Weights of a small mixture-of-experts language model, trained from scratch on English Wikipedia.
Training: 483M tokens, 7345 steps.
Below are experts of layer 7 (counted from 0) of a mixture-of-experts language model. Rows are named router (the router's row for the expert), gate (a neuron's input weights, with its number), up (a neuron's input weights, with its number) and show model dimensions 224-255. Each number is 128 + 24 x the weight over its row's rms, rounded and kept within 0 to 255. Numbers have three digits each.
After each expert's rows: "mostly gets" lists some tokens that are sent to it at least half of the time. This comes from a sample of Wikipedia text that the model never trained on.

# expert 9
router:105100121123136127156127150151101133135164137118121122136111154099096136160159118196144149123144
gate0:147104138132120127132152141139124115161126154156108166142096095136085187145130128117120140154152
up0:090124114136112099156118119173137122163107086129146130106180124099132145117098148112152130155145
gate1:120126092107153130134084134162114099137163111137111130078114154104095103111139135105116161120161
up1:144102134148075134095089149158133143179139096148116130094145134107108099096140134130123154127132
gate2:115182106115102150146094142137125148154141138087153124098112121133119122143114140134105120163156
up2:148152109134129096121077157070147128135142105138164111110122122110152133103154098070141159130173
gate3:092183097122122141114138109148087127135095118143143076127137108126102122174158135147117122071121
up3:133155157154104134124104141118140115091148129109112132134118080131125097108101104113174131173123
gate4:142129145142145145130133187148144122106156135139103085127136140137171100091176124134138099136101
up4:082137091181132125165115163101121078152112144129120119131137137132146161140125109118107107111127
gate5:167101134130062113121128115119128134153045097172137138148134145147084105134148136128107129162122
up5:139108101110149118127164096120136110134206157159119145140135104157138105130136106166120088122132
gate6:091158094129095112130097114134158108140119131189131135132092120103101084146133088121092097160118
up6:126163136118120100155088122115194106130169125104155116108124115097149141114151166150114128078128
gate7:146072131183153144098103132156135130183112165141128138123111135095096153105111136169122144130106
up7:167144112095119127130141152100096144140144163077149110115134142128126150102098154144148104163109
gate8:117151100136145124149090108190124082123138160106114112082159146112135139095085154158132136158116
up8:119100088145104104112127171083172177144194155118143089151149145165162078159116120117145148104105
gate9:158095133087112145084097107107074084152119141154133127099133117120122138137155125124094125164149
up9:143134159120131152135132110120097162141110105137089153177137113141125149128098074130131102143102
gate10:130136144147131140124133127129114110142160168134122061078151140121067131102088101134180147136146
up10:138123111104106144150139108168124118121079122151120134119111104157124133144130151132100127173149
gate11:067122116118112150183059117125152129134081102091120144105130107126153121114137153123095156112135
up11:112122109161107132117177130136140172152139123086100122169120108135122177152105116122159111161175
gate12:110149129106149101117119151141089113106144174097141120117128133128141165095108159123120117098129
up12:119140129103127094145090108133116102158144129131118149143145187125164124117163122103129123074152
gate13:126150160143072123150091128080152156140152074127177076081123147125100064101115141121177137153185
up13:151106148138178120131089106130065111083144102111085088079106116165094128076160129165133128154155
mostly gets: " In ", "In ", "Y", "K", " This", " He also"

# expert 10
router:108087117152114131163130145141146141136122135130097138154126143100112141159158159137174146112141
gate0:153134148118098130103127176104140145122118100151080148131134138127142100109191059125083129162112
up0:100101121156164117109089149120137146087111133117101121080172135083158099147103096096125127104130
gate1:100098187131166153098135158080145117106115142138131111094057120094137124130152117105149150101071
up1:157189134121144116127139125163129096169170127131116118143151162111123144099102123115127111167191
gate2:142138079089099076118137124139103163132089158074120139118116134121103147124152161127158154160163
up2:134114093150142102173084148093134108117139137150099109153111148136158157084124124140155119123076
gate3:106113116098120097131116125113108166101110127122188132112107108101114147117144137125150136124139
up3:141125148134114124144158148156134137102147105120130135151149107098134105108108178103112053109097
gate4:103146148129147130212104119125120115131103116111178100143103104108130091120081081111139177147111
up4:152117122127103132177141113146128158085144135141118140120118126130132113135158143144131143086073
gate5:102151158145125108116139132097108139141129127149112096151100149120145164151123168153115106115136
up5:120161106115145124138107141097096132105120115113153149145117110111147137136147116078102116121131
gate6:101152112111111129142111111081096089136131177138094109138125126128193108142101095149148074158150
up6:106091101096114132148094118135149141137159127094108131158152147124136105143091147145097173123138
gate7:098166130159147144125162120068107140107147128129110098153110133155118135099115110167135112128120
up7:143142149121110081115145092103150129162097156078099120158109086128142150155164102128154142166110
gate8:130120142076133144160137162126110120154141109132105147178115156086132173112151157108125124159122
up8:094152112121126132099114113147136102103146151117134105072107123165105090127124104176111119149112
gate9:143128125099163148111168157147088128147130186136096121148129114148140156151109138134134119167138
up9:097138133169105099155154111150151128143150107120109107080125163080164128115129120114093138108106
gate10:083120071122126063163092115123102145089117125084177104093117094140117139166150131130172160104154
up10:142155118092109121160139150131114101094140110146133108135146116119139087095162172099125148180156
gate11:099124124088152127145124165110132110112117121142093121135156083120136113128132116083120110118177
up11:076141105103144122116096131138112149112164096153132127078125149154121118146117139088094101126149
gate12:153112116159164153154156131143097090095195114164150161153145092170171134123156170146117136160127
up12:115106101141107116161103122151126157144107123132130140128152109137137100161120108157104127084128
gate13:081171106132135129159095086154117112134178107121120087096123141116146126114116115145123151163139
up13:161108149107190119091136054128120119142146116116139131131109176150163125148149165106164129113139
mostly gets: "====", ");", "):", ") –", "  -", "; L"

# expert 7
router:118088110151106135160152156124124109144137146151095129143106134119084155157152164144126144107175
gate0:141103114125089125140145130108135165124146121130183112109121168112124119123125100071134118143195
up0:149200159180125116158139149146163116116092125124145156162122163117114094077130105150149128082159
gate1:135082119108104167148153126092125148164148141119134104128154120145097148106101123152103135135139
up1:143125115123120132168127117136135145132140134103161113154153140138125113145111103150096151133140
gate2:139117096103100090087134156100076089148121139140184128103073108104110124125089148109067139142131
up2:104126112154122123123113098144145144121127145092103085115173158123146179139117116165188147115122
gate3:112130149103146145132144122121129116108139107151095122108126142115106150153060120129124091096135
up3:170122095094102129131085134100166128118146114117143167158146126140149129101125140112108162129110
gate4:132097154134135144109178136119126111135155162129080148151128073142127103133124115146115123149128
up4:156094130102131157133125115117113127154166106061093130104171150121174118112112134142132102127112
gate5:138162099104089167168138103142140108120125154094151104153090160096138152125112132144091106116118
up5:120122148139116129139121150093122129116106133109105128141154106104153140078137116141107138145106
gate6:174132138101121147125143137127142112140130137142107097150163132136119088174182140185126118137092
up6:112088144116169080161094110161136181151085161116120153105106180145090131107114102080142148111116
gate7:117146146131159184176149166120107091149123140106154125134134117137146139169155155187134153188118
up7:110158138124143090111122124110148142129121125130144136099127127144215115122087187088085129105118
gate8:123072152111154156104140130078137104134117096169134093165117148139124140152157112112162146166147
up8:138106116143129136146133131103105107111123124173129143097125108126110184144094106126114109116113
gate9:141116115154085182095125122135095132150142122130114118156157100139135163132154123170086140153116
up9:145138160144119156179123119104170103110121158120161146124097143126139087117154144123161125127127
gate10:117123135129119085129144122111126073140100135153130133107108094173106146152150102143120106119144
up10:141130092127078133143153144165131104152120113137110164146163090132107153198114136100146106111173
gate11:138077127151151157096126143138150110112107149129117123142137111081116175134149105137179131140177
up11:126143143099149147123103156112116131137104124188148116174100097147123134107139138128128090123105
gate12:145101140092118158134142124163120069143139096124135161142077092140084111147112141135118149158099
up12:119129121130109156140133123125150125158121105089161144145174144137102125118116115152099112123166
gate13:129127091116157139155106107140138152124126118099156118156179079134183149111115090082146120155102
up13:144148139115090095125156112140106126135155137150118122139065139112115152157173135134141121132127
mostly gets: "| (", "  - †", "^{(", "  - ", " ISBN ", "- ("

# expert 31
router:124097109113087142156131138162110121156111163128114104153142113100112136111154164108170151142177
gate0:145115140151105134119124145141102114099104141134130101101177090215156097135152150151097097172105
up0:131094145121142132096157127120137109156147121102108164135119178131117155105115132110136136111127
gate1:120123124110164117148137123115127101130211150126103058124122091138126085129143197133129128130074
up1:111112130149160096131104125129123140098080138137113159108160132094102171167130131135153161093100
gate2:140140125070095127182073103138130156141125094118076104110147113136087145106140098084157131150124
up2:127149169173149144096103110117136138170114113105111121117142109147145129110138086098166130105145
gate3:146136114124146140144104127102140125119103103164100118173118097127129164133136172154119133162060
up3:123145134145154123124160068145137115088138114121113156113126101190097142150123141129122110123113
gate4:160094110118108110104148129107082135098133146156159151157147120117105123141133153152124120156087
up4:156107093079108144133157142145107117147113143131131133153135112097152129114162124063109145168123
gate5:168103175096137058138151130147122100110127135140128148105122109109157116132153171180180165126137
up5:156108138129118133161115144126119159133128129142115069090127134111174119097182120170182122175124
gate6:108124134122166171088134084110122137116123136100155145105123089121126129143118161165140190165122
up6:127124092149127057154099149108131117118121123104123138148143131152116116150125100095142143080122
gate7:140140107087137164119111100098095159174154130091143141144117166092162141116119116150179134120165
up7:094122136157139126094144109147115173099114156148149133078129128143158132121109131148128106163074
gate8:119091127077137146175118118136157140132152101194110115104135125122109121115104152131113086132089
up8:119109138168104097098121104128110140107135154161134162107143134181138132124157107166122177133134
gate9:166110144121139153123120174149115142157120129129112104098121108104130068122102131135163155165129
up9:130155114112155134134101115165091098141143127129156122166128134071118180130125112100144123131120
gate10:113133149169089096127113147134148126131114149145129108112147098139091073146112160150156116141172
up10:114143128117132114111135138135092135155118123084101109110091103167093098142119130141130131096151
gate11:115138128093169078099116111081106088104060150123128126143092111084144116122121105168151136144152
up11:101126120122143060140165183123106114120150103097131132127109110160131152106140101153134143131123
gate12:131129113116120136144137137122110102099159168114107102103123165121117101112106124137103161122136
up12:150135112109148134125108102087127139141139106112135110116083143102157142061143094133115124100131
gate13:104158140153096110125074097143176118122122127154129138162142110123115145135084117126127134165145
up13:122116076114112134177131146103108146097120189139201107107109171130135126125153091095121129124133
mostly gets: "ass", " exp", " | @", " | Hard", "| Silver", " Ed"

# expert 2
router:097132081150101131166104152126145143173120154154105143147126152140125121162134132150105143093128
gate0:089146164156200114145109147149123144109104124162132110141127135118141112140131116167163144112104
up0:113138127107153116134106131144133147097110128140114085154138160100154148119116161091140119096136
gate1:161131134186130088169170099089139095169132155140052140164119189123102176107118154171161139130131
up1:136130143085138111137137120104099116111123154143125123148148134129118139169093172161123115130095
gate2:070106149135146131129111104123139117139127128103105088100118143130156118106124110120109136085120
up2:135170148153133165099121126097123124118109108119163137132157156106134156152099123147141104106127
gate3:110131140132165112140143145148139103106141141126154130145098133118082124096143124134165142124147
up3:121189113124106128151132117143134161169168143138151142170105149120142127083136157131136151134155
gate4:097138128131133145110140098161136166135084104123125105154147116103122102134109122110107113092138
up4:137124089147157136141116085123094115113098189135147165129152152100154126160104121135110139142141
gate5:078131101124086119095102117166131135140129137146119133095106154126113124166137126142156078130114
up5:141102104149084154155109149107146136166131139110135129171147145117116110167133135143127123114126
gate6:158203109090143128130184102133136133130126156138137109162134162132102121157148110158124082142101
up6:129133152178140180159131110102093080146135131092101130129097133129170140120181145146155140122148
gate7:137144096167103101151074118102120141121088146093136112157136142114117169137103129133097101136105
up7:104116149140127156114129126124154117147120116125092129161142123129161141108090133086132126110142
gate8:112136114086110109108122135101128178114110142119109129119153135151148131132113168098098083114114
up8:094149137145090116076145107091116158095172122143098088146140084115099131117102143099150099098145
gate9:095094121138119154149147131152143150129122086099164129149092079155148113141158172093157125142126
up9:098124125116127129133113137089104155124158137104139068099087142154157135116134172137127135122144
gate10:182139150105111119128100159126135147177160124136141118144135164139119148094133112119174138142148
up10:068117133126077098119199104126127114117157137084109150137131111146102124172099206124113171107124
gate11:168126148171120140149109124142125119159147134141122132159119113126156140098185162132127121132118
up11:139120083142156080098146149117131095144155144054089108059143106083102119123138154140139110147101
gate12:145126188101169140157088128151184102157161129141127147156119139117131123158122126156087157147131
up12:148145105068127171125142121117120121106162146135184109124151092159136113110103127106133159125124
gate13:120104096167135142105130103088145136151124127121119156158152105100129139146127202136123101122121
up13:142072114147160130104136166133123078129114136118127101153116120089122108116086136132090126107120
mostly gets: "=", "|", "- List of", "= ", ") is a", " one of"

# expert 46
router:097092124155132142150128154138129129130136142125111092147083133105117139154140145130132155116154
gate0:140098130147146184141134118133123097155114145121147133131103152110067148098155108151126118105153
up0:119118155133137107179131129144141175059140118095160085125110139122117179083133163154135137146163
gate1:125163153146107164135152140148111180134147111099139105112110111139131138136148098169122116115137
up1:104163125104144106111090103149120130163122171108131164137110160088134147095148138120136138121115
gate2:148158112129150108165123122156153111158145123135135124173116104126138121146157121157117132113142
up2:094125120146131167173126138134121140141124145075115105150112119120122137157110094132108099109086
gate3:129114092176132125131133129136140117132158113140098096155103174140126082098157123113101083151150
up3:134129094152128105120156154102128140086163110076142137154127112135157106090131123137109076164099
gate4:129167143162083114136140139087104125157100092132153052139178128143168119127117145075119108116109
up4:133088122144121124121133126152128078133137114155105093124174125172158112120169168084087130086160
gate5:140110136181116157153135111110152123134149086145114141109133173153116095156132164134161099126165
up5:139113129074084098131125109128082122171119161099138099136124107130166142151128122125130138132114
gate6:135114156122166099087100166180107158143116121146137087128118141143148116151109136155114177154129
up6:103094111114121126127122094055138123128118144109145116135115086142131175160155138129126096123115
gate7:128115119184104102142124111077179125120113160130197061114093157112137115125111115082136124120109
up7:117124073120068155177138142189110125122144153130109119133112138094130147118107091145146108129132
gate8:131154078155160137123144141134138108088072131120120097145162170143187135128184149097146118134111
up8:134129171138155059155127120159128157125147105091112138160100163119117120137137102118115154111113
gate9:131121093100115136131120132148087120138149120114100140134132139089114081152142139140127095145121
up9:123128134112154127148126103128190094123126144142140123149108122143113140098123104130152112114128
gate10:156081173107132155131096125123098174094163106159114153161124098142086111142132108125118167112131
up10:168141113153140148116100160128114082152085119164094148082169078140159110145120136161160086151123
gate11:118087128129116129147100085126160093150162140077177113134120103145151116144116146140137085086134
up11:140137170150169135107104139134116137151147079189053124109115162119114112130184161157111153134142
gate12:151164151168144117131130112136122116154139172104114110155105092113093129071178129137176184136128
up12:071149134106102100124132111175081151101115125127146129146124178126145108160126121134105083129133
gate13:143142105101151107147137142130154135129123120065139101152110143139135153099145117131185110119148
up13:110138124131138136112121141151126123103123165166148117128111109134122119114124159136155124166106
mostly gets: " following", " than", " about", "==See also==", "== See also ==", " due to"

# expert 17
router:100097105131129187142140129133134146157146179150096102165119162113130139160141127120109138133137
gate0:113148140121152134153142121118164150130105120115132078130152152144168127108193129107159133114141
up0:136103114112114159124119116120133074127109123146143146109080093110096102133107129160051132128078
gate1:138104153100137091140119087143125137139119151102144081165123134138124093107092158142140121084135
up1:132113119110133101157105121107142143137114122131109121138105136150090142147095145135147140113116
gate2:107177150135142122166128181103125107120123124118086097121158154139123135144146101130116084141150
up2:109143097165117103156102091153132141157110133125163140114108131134116123104110143176103160079106
gate3:149109097139078148136134159135125087166094133142130152190146122130103156084130108144137106112127
up3:125132127131164131134127180143141145107111127117143105115175100084143143127106126145102134101088
gate4:136100079099151156162123156126126128092157168161095125148119129130151131109112117084130106129099
up4:133084085062135102105134145115109118139116175172146127086121115135109125163143130123089127133086
gate5:156074126159121130136101176092112153124127134112130053136131103128143137128170095133127124154108
up5:157112118134132129152138137124115099114109127136107083125113109115122141143150091098133095179125
gate6:113156082124116143134121153120153154166150151145111122130168128093109104131104116175106136131126
up6:115104106136132137103132161117153167109161121112126106140143168172167107107093106109115104131137
gate7:136092144103137132136094143127173112112106149187076134129088091149101120069088105119144129134122
up7:070187128100123120099155098129122151094110144114162136113097140121150153141166147107152146130145
gate8:116127102120124156118139162115123149155144142141125132166140170153118133138141142141123142126153
up8:169141134134112084124176145097090105104139129137135169095158107138119173163134146144119178155141
gate9:119145138102136131162120062087129141097142153099113143191133138135104119141139118114170094114157
up9:108110120123139166149107095136174114181145143102075136164187177129115140159140101145126125097188
gate10:093155160117149146160132131161177094117086130111129096142171151120115139127160111120190151104146
up10:122124190130181141127113110137131127141142122152142094087144115067130116142092100097124135097111
gate11:134124099076094134094114172095094112111108122155141136128072139133098156118112140133140107148179
up11:122123152147146135122133146133131119122111076141097099152114131094104084136145104107122132107126
gate12:109132117100100108133110127110064111166138139168110099121103139151114118142128138113121088119103
up12:164168136104141128142100126095166169113100107090121146117109137137143152133064155142138126114130
gate13:110154125075127139120119130138124167119164120171116110163099150150124131180130098111153133137138
up13:108101101148093166131101145121186130088106127098133124143144142118147115136150139144152130115137
mostly gets: " \"", "^{", " '", " the p", " as \"", " “"

# expert 45
router:109121094109110168128134124145092137170124183140094135171141145149109111149143154131124121128172
gate0:115158157137112160122128088120128160134117139145181113091068139118130114087114162153109157148099
up0:115151162138152115084139088073119115128168086135137133106075142125151118129100122141169129152139
gate1:146095119126161086078163146149112116105156147094157133112141122123100123143156157153099151096144
up1:110094099123145124142141159128145134127072114123150136107162150128133134088133101128104167107116
gate2:137148091101109167122127145131156166107123135125120116138139091143158148125135112124158152124124
up2:114146152146156116152124111105158132154158084121109100083135144191144156116148119140084161121138
gate3:151121070133152157133098128170126146174176162146089107146141143115141131092083137114138093133088
up3:126134109123154128165148117130122077180093134098100116125160092128094145119159088129142146143145
gate4:112154165109116098137134135141122135133117100101173133107125118114136123078128130114173138111182
up4:132127219089146141131144142129129119111105121134140124077099097091169151132154139108142131104180
gate5:140118152111175144132123177136109137073138117123123129125125132112105143144097108136073154158088
up5:138179116100178120110134141101120130107113164198093134149081136089130114161113110124138089126104
gate6:146133103130104122150157143119158117160118130151167142144126135118128145088097125145142156125142
up6:118122120118133112104108105079148126133159084114136115094108124121136167095070109125128120110097
gate7:072138094135116112120131149164162123171099128130132150153137122124092163141159119138137156127124
up7:120086158084142122119129110143109109136129133105134100133122105127154124123104099160089117118131
gate8:127126058108100101152121172138121120197109168092114138107136113110137139110121141115107137102122
up8:153146165113169153151109114145149085106149169098114102135163070126151114104119153140147138138118
gate9:139108146106140085149147179183131128141145121137114144157160119104133122102150163131139104098103
up9:119123143065129071152099135142103153119148124112128089167102139148102123095094143132149128096121
gate10:129114144164126113097120152103136115125129149116105114116140095076106123127150129096134137119141
up10:142152149085154107113148151130085090123153140126150133150143091138158130148139203116136141112122
gate11:093147124168152167151139153123084167083169122172135091119147165138168152141118144099171116171154
up11:123112127174123183129156151103114150143140138132133144150119132134167111099106153135128151172134
gate12:081119099090132127169117136109112143111095120096115092119117130176095153193173159124127143116118
up12:110122168142143141098115144147132147113085126099126127119125140135147081162180126138135148155177
gate13:102175118108148118133099116149159127130114159165149158107148152129139098141106111135154180150150
up13:137104119149147134108143132129147100091120104119116137115144194145133132174122153094142084112135
mostly gets: " / (", "C.", "B.", "E.", " (.", "G."

# expert 41
router:100119115120129124162100152150125149149141150153126137156128121096145143120114166139135173094136
gate0:125080115126128142139167077116125171151146113122130094127136104124110154100101122166133207119111
up0:093177151086102104159106117148116075153116141155127127148115151124114128169152113139070112148141
gate1:149122157149101124132126136136034173128139119103155104093128105102120102117140137128132135141078
up1:105072127119160105127148075125136106124101129130134148125145081142118130122104131119132137145134
gate2:123095060150111138163118089162100120097153157108105122165128136187134118129114168151093171160129
up2:113046107118138158113075111059148167118104138156129116142143122155158148181122145094112093127119
gate3:123139133115137083139102147133135161150169107118163121086069095126154132107102169119131151159076
up3:108125138137132145121092127100145130139106126097114203152136123167149109170163167124114158088131
gate4:139148158135157140141133095142098129142151133154090100097132157163124154160138142157133134175164
up4:089102088125081143097088165125100128137098118095118116150111117129094113094106101170109115161097
gate5:141114143161129157109124074122139122124157095140131102167085134160144163145144132133135141170098
up5:091108145135121137133129122109128082112149110161131139140107134150145136119119093094149141134135
gate6:161159176119130124142109174113132141138110157109118135147126159069130162130103098142145120098139
up6:101115126158132120172187106118151141113115108096117104151128105146145112147125140112124093139125
gate7:153144130122104098087108144129123150158093134121107074135133150136138149083145168138103115139163
up7:116115114140160167127121128103128091182156123127151090155107088113145133140123113122133127072142
gate8:110112135138161097127121136122153155119135156092115118095152106131120109123130152131124168097112
up8:110120128118166119111093132131145095106084156126099119153129157126117116143131152130077078103082
gate9:140124130143112138128127120153133149153087142149153142125119082143128141167103145145108128111120
up9:160129123091142135114131149143116132125146095096162130144102173151162118156127144137124135124098
gate10:180083089171097129107159103136110164158119142125138132124142108110128134104104154163120150131163
up10:116107110130188160157134162131105143119123164140129107175118096164162073154081123115135125090105
gate11:114082101129123161119158160121111150118107102162140152127102121114150118128086125159110099091121
up11:078143106134118169089135120112112144120161137154135102123104175126096135162124164150133143117140
gate12:120097125138164142116143127133114109139152164118120108140143136115149168129089147127103163160143
up12:139170142113120099062103147111090100150099127108145085128160100141123150150158118131139167150117
gate13:136131145092097143126171128138133139074179123166136124160111144139158115162128167130128142118083
up13:091148175105118102122115119133129133192095104115128117111138108169109175106139150095142106109137
mostly gets: " | Episode: \"", " rem", " deb", " | \"", " | \"B", " | \"S"

# expert 0
router:125093083146088160125120150129114114160132127113150089153164115104121147165153153107121142143149
gate0:159115076132157130175139160121154126099124136097127080170133094140117121107107103137129133087176
up0:121088103093122085075111157083131125122098139162153186098109141106160109109108179136191093139134
gate1:097110097190135125092128114098098149119125168092139123108146084201134144151136128174123123110119
up1:145160123093171167158132134121109162119083133128113112164124121108103126121138117150103124112121
gate2:112147130123163129122145137104106138111161106066107110122161113106121148152148107149138103143145
up2:144112117135140164117111135116132178123090098134116131142135142156153150136149128100109097137112
gate3:132117106096149085136105123174087101094127145112119083106134101096143142157134107177150100142138
up3:131127131138097104176165130093109119146144140117112125168119174130143105081131160091110105136126
gate4:127077116106125140179075135145097136158181144102130090101160134125137129171138109116114142089117
up4:149112144164105142095121153107133087159087106131109120133129162137102114134149114137130098129149
gate5:092107118137098136096119123078093129168161136107152113106119136092081138147146144126112100147124
up5:151150113152134143123098121154118124115124131158145127106112124112149127106104182086151149137134
gate6:096115100127134123164091106127136122115151116119131138133132153086128152163126131137138173098135
up6:102143150101124130096100110137118133117195121123124117145083132078116163109154137167142141133106
gate7:094109149115147136133093116124091128123149143125121107117107166088126159111097151134106113098156
up7:131128135116141153110138120135127108146153108138118134110106124106125161177141139167163125125104
gate8:119149135130113125127128121150098131117144117144143130115118132087130105124191127175109125131123
up8:144145122095146081145120142170179143136103159068085091113097135110078172092067126158126094112121
gate9:131157142152166132125157174136116153110060116120122151169144132143088132128116101170095094159127
up9:115128139173149118134139134111136163120134134139094136122119116098132139137144117106134120080124
gate10:117123118103123110127145124157154128148127123129174084128153176142129127072132132110091103132116
up10:148138125138141138158142105142118149160160129148108152137090134100127113109086087131143104128135
gate11:126113122152065125105165147124153162156168119128088109172138139155105153130097104113123123145191
up11:109102140130052161138088163100170113122156093121142091152133125168109141154126095116119125106140
gate12:099182118141150121131096120135110117118148192151105123143140099117134144105129116153122147148148
up12:121150170115110125145151135123127153122124079096135139149091135112102126118165116084100090169106
gate13:121148132178089122133135148095125094113164152147114102117150122125096065174107124152110120119090
up13:096106144153117126111150145102109112114105131131155123127136109129117117182126157130150159157107
mostly gets: " the first", " another", " a new", " any", " an", "- An"

# expert 39
router:067134144136124104182108160164113144124115152109093132149165151101115138143153134138124129104174
gate0:088114117153103127124128130147116098132109143135109127148150101145141129113196122124136169129165
up0:149125135087110094119127143110121118111107178151104127129074089150109136121170118136118155144055
gate1:103123128146146106079111123143120106126122132112107132075148155136141099116149173186149096143123
up1:148123137137160135140131115139142137132151100124108128121107099192187144132125139161113108158090
gate2:149131107150125130163122140096158143154128111149109165139135155176122124099135138176140131168138
up2:122104155120101125107147154106153110106090128122137150125142151123095119132149105140131144119144
gate3:118140141126093133124178111171155113122100118138137122131116131106154168117158153087184132169130
up3:120120088131108129091155112145117145141121088126119100120133133188112149155114133131120099125163
gate4:178097144115155184099169090160160131134121124153097152104129161131118114123188158152158135152178
up4:126163125154106107103087146127067148145110119132126120134133115130186085112119144135101169116134
gate5:151155104132164134129100150114154101118125165148150127132110132112093084106144167135129124120127
up5:121100151110139134145080124134083125156110104161098126080113114106140152146140128129158128119086
gate6:139148127113122083131128134143082129125158099155127124134127117083109137125127130127154134134117
up6:143148118072133096102178111139127132106111152129110157156117125171161105136137172117154100100130
gate7:068153110115133136114145146114123129124163125129190128122139168154178158118181197125135106142118
up7:155122117171144146149141086106155145137097114114133136126115092104104098158146144150139093125112
gate8:178134137152159110160107115145114107106123130178147191117117128114144098124144096156173151146063
up8:158125144096142120147134094116155137093152087085113155143102121135154113119115146107102121067151
gate9:128143119133104121104132144108160109117125102114087123181115146103145134117159119128112147150114
up9:081120133176116127133115126136136104100123138076141152087168113104129124167158127129148125106094
gate10:120135108161085132166108194180102144131100144155149128148158134149120105121145127136106103168163
up10:164105132100157156082101135114141137124137168162120153149156150159132143131094103153144120120206
gate11:141116066144092166140167087078095148153147100130105142105134107177121131098113119190130122114165
up11:158136106106131129140149147145148128129135166122130099134168142138121150114098087136176165146132
gate12:156109087152114177104163121115167094132136130123097151131140110147110147101078155152117122096155
up12:147107116146141148131103104175171142102111133149127116102146175154138120096148132140138147097165
gate13:136113113088101113114156116170104117144127183103121132156114114177144169122116191084142139143168
up13:139103086125101100122144098136155087089116166157145148151133102163102175170112135100123092154139
mostly gets: "LA", "SA", ", which", "- Species", "MA", " Primary School"

# expert 32
router:100094144130139114132115128132144133137136137153112089131117099098099117168170141131133152081136
gate0:145162121175178142147132139151139148152122124159142122143133118116126120133139100154148134118162
up0:070154117125096130139135112128103153116130121076124146116128134096156172090161182050154143158114
gate1:121115133146131141135164129141123142126170115141092108145069099108085127165131122172142131089125
up1:132098116114119131138109136132144127079118135134072133112098107136140135133138109109158118132131
gate2:144160123116150129154174124150091118112139168119118124123130151145117137126109121105133148148147
up2:120129129096127147149121095160134111149125160128104126138124144124124120117155142127160170135146
gate3:151162133133106135097127129100098173126145150175154094152152156144131158159084100160115162083171
up3:144165118118107132116128126147155123112155138138131148131057138168125119135132108126155102173174
gate4:131171155115129141104083183124094157155141137188116135139066077110155148094128113156125146138133
up4:111128103080155112106100122103119116105091131087100151089144148137120129099149071108147127131147
gate5:132096148100127156124109110101159135155124149135126110142122124153143126119132124109132161112129
up5:133125127124142137130122138149151134148167118162135086142117095152085107118126095111112096164145
gate6:104132092095094139136119104122123113122119153181140159123138177135126110129130149133077137088140
up6:149136155116158118093143081148119119128161102106125110125123144116111133147078111159104100137162
gate7:091149123140117104082087124119148147123120105118123111079107131135088137140131105108155057092159
up7:117136095088096125138107091160118190180131070079127114102116106122117102109125136123118115111140
gate8:114111142130117128086093142168113147080138117113107097134144141104104133124150137150101161106113
up8:094124149124134158131075115110129131086149157102178135120112151124160113096130107126136127073161
gate9:134070200110113135102105119094122141139127106133108118105119119105084165140114121094163140145126
up9:160119121107159103077146120138157139165089122116100105156135104136140169095100142142145146167119
gate10:117091135110106146091117153109154113149143141147134108097144140135077152127150152167140169134138
up10:127121098121084145134135137123111154108143106123144066136143153124117112100133157145131145092145
gate11:140123116138101140116134149094159129140116151146122133126150133114115160093106163094156180096140
up11:099119101145118170130149102102149165139154096136107108128115151141115135109100136102116118102162
gate12:150166137095095113120115126094117102175060113103150171128149137172125159119113184172168142123185
up12:153170129069120139112153108142141110135127087090114149137115165172119142121090147117142161138115
gate13:122124134157095120152149140108153125092131083092115158110113111076196136130132133132163138132116
up13:130120137160134131125113154108163088121163102139144169124088124147094121119138149147130128085119
mostly gets: " wrote", " announced", "ed a", " married", " said", " announced that"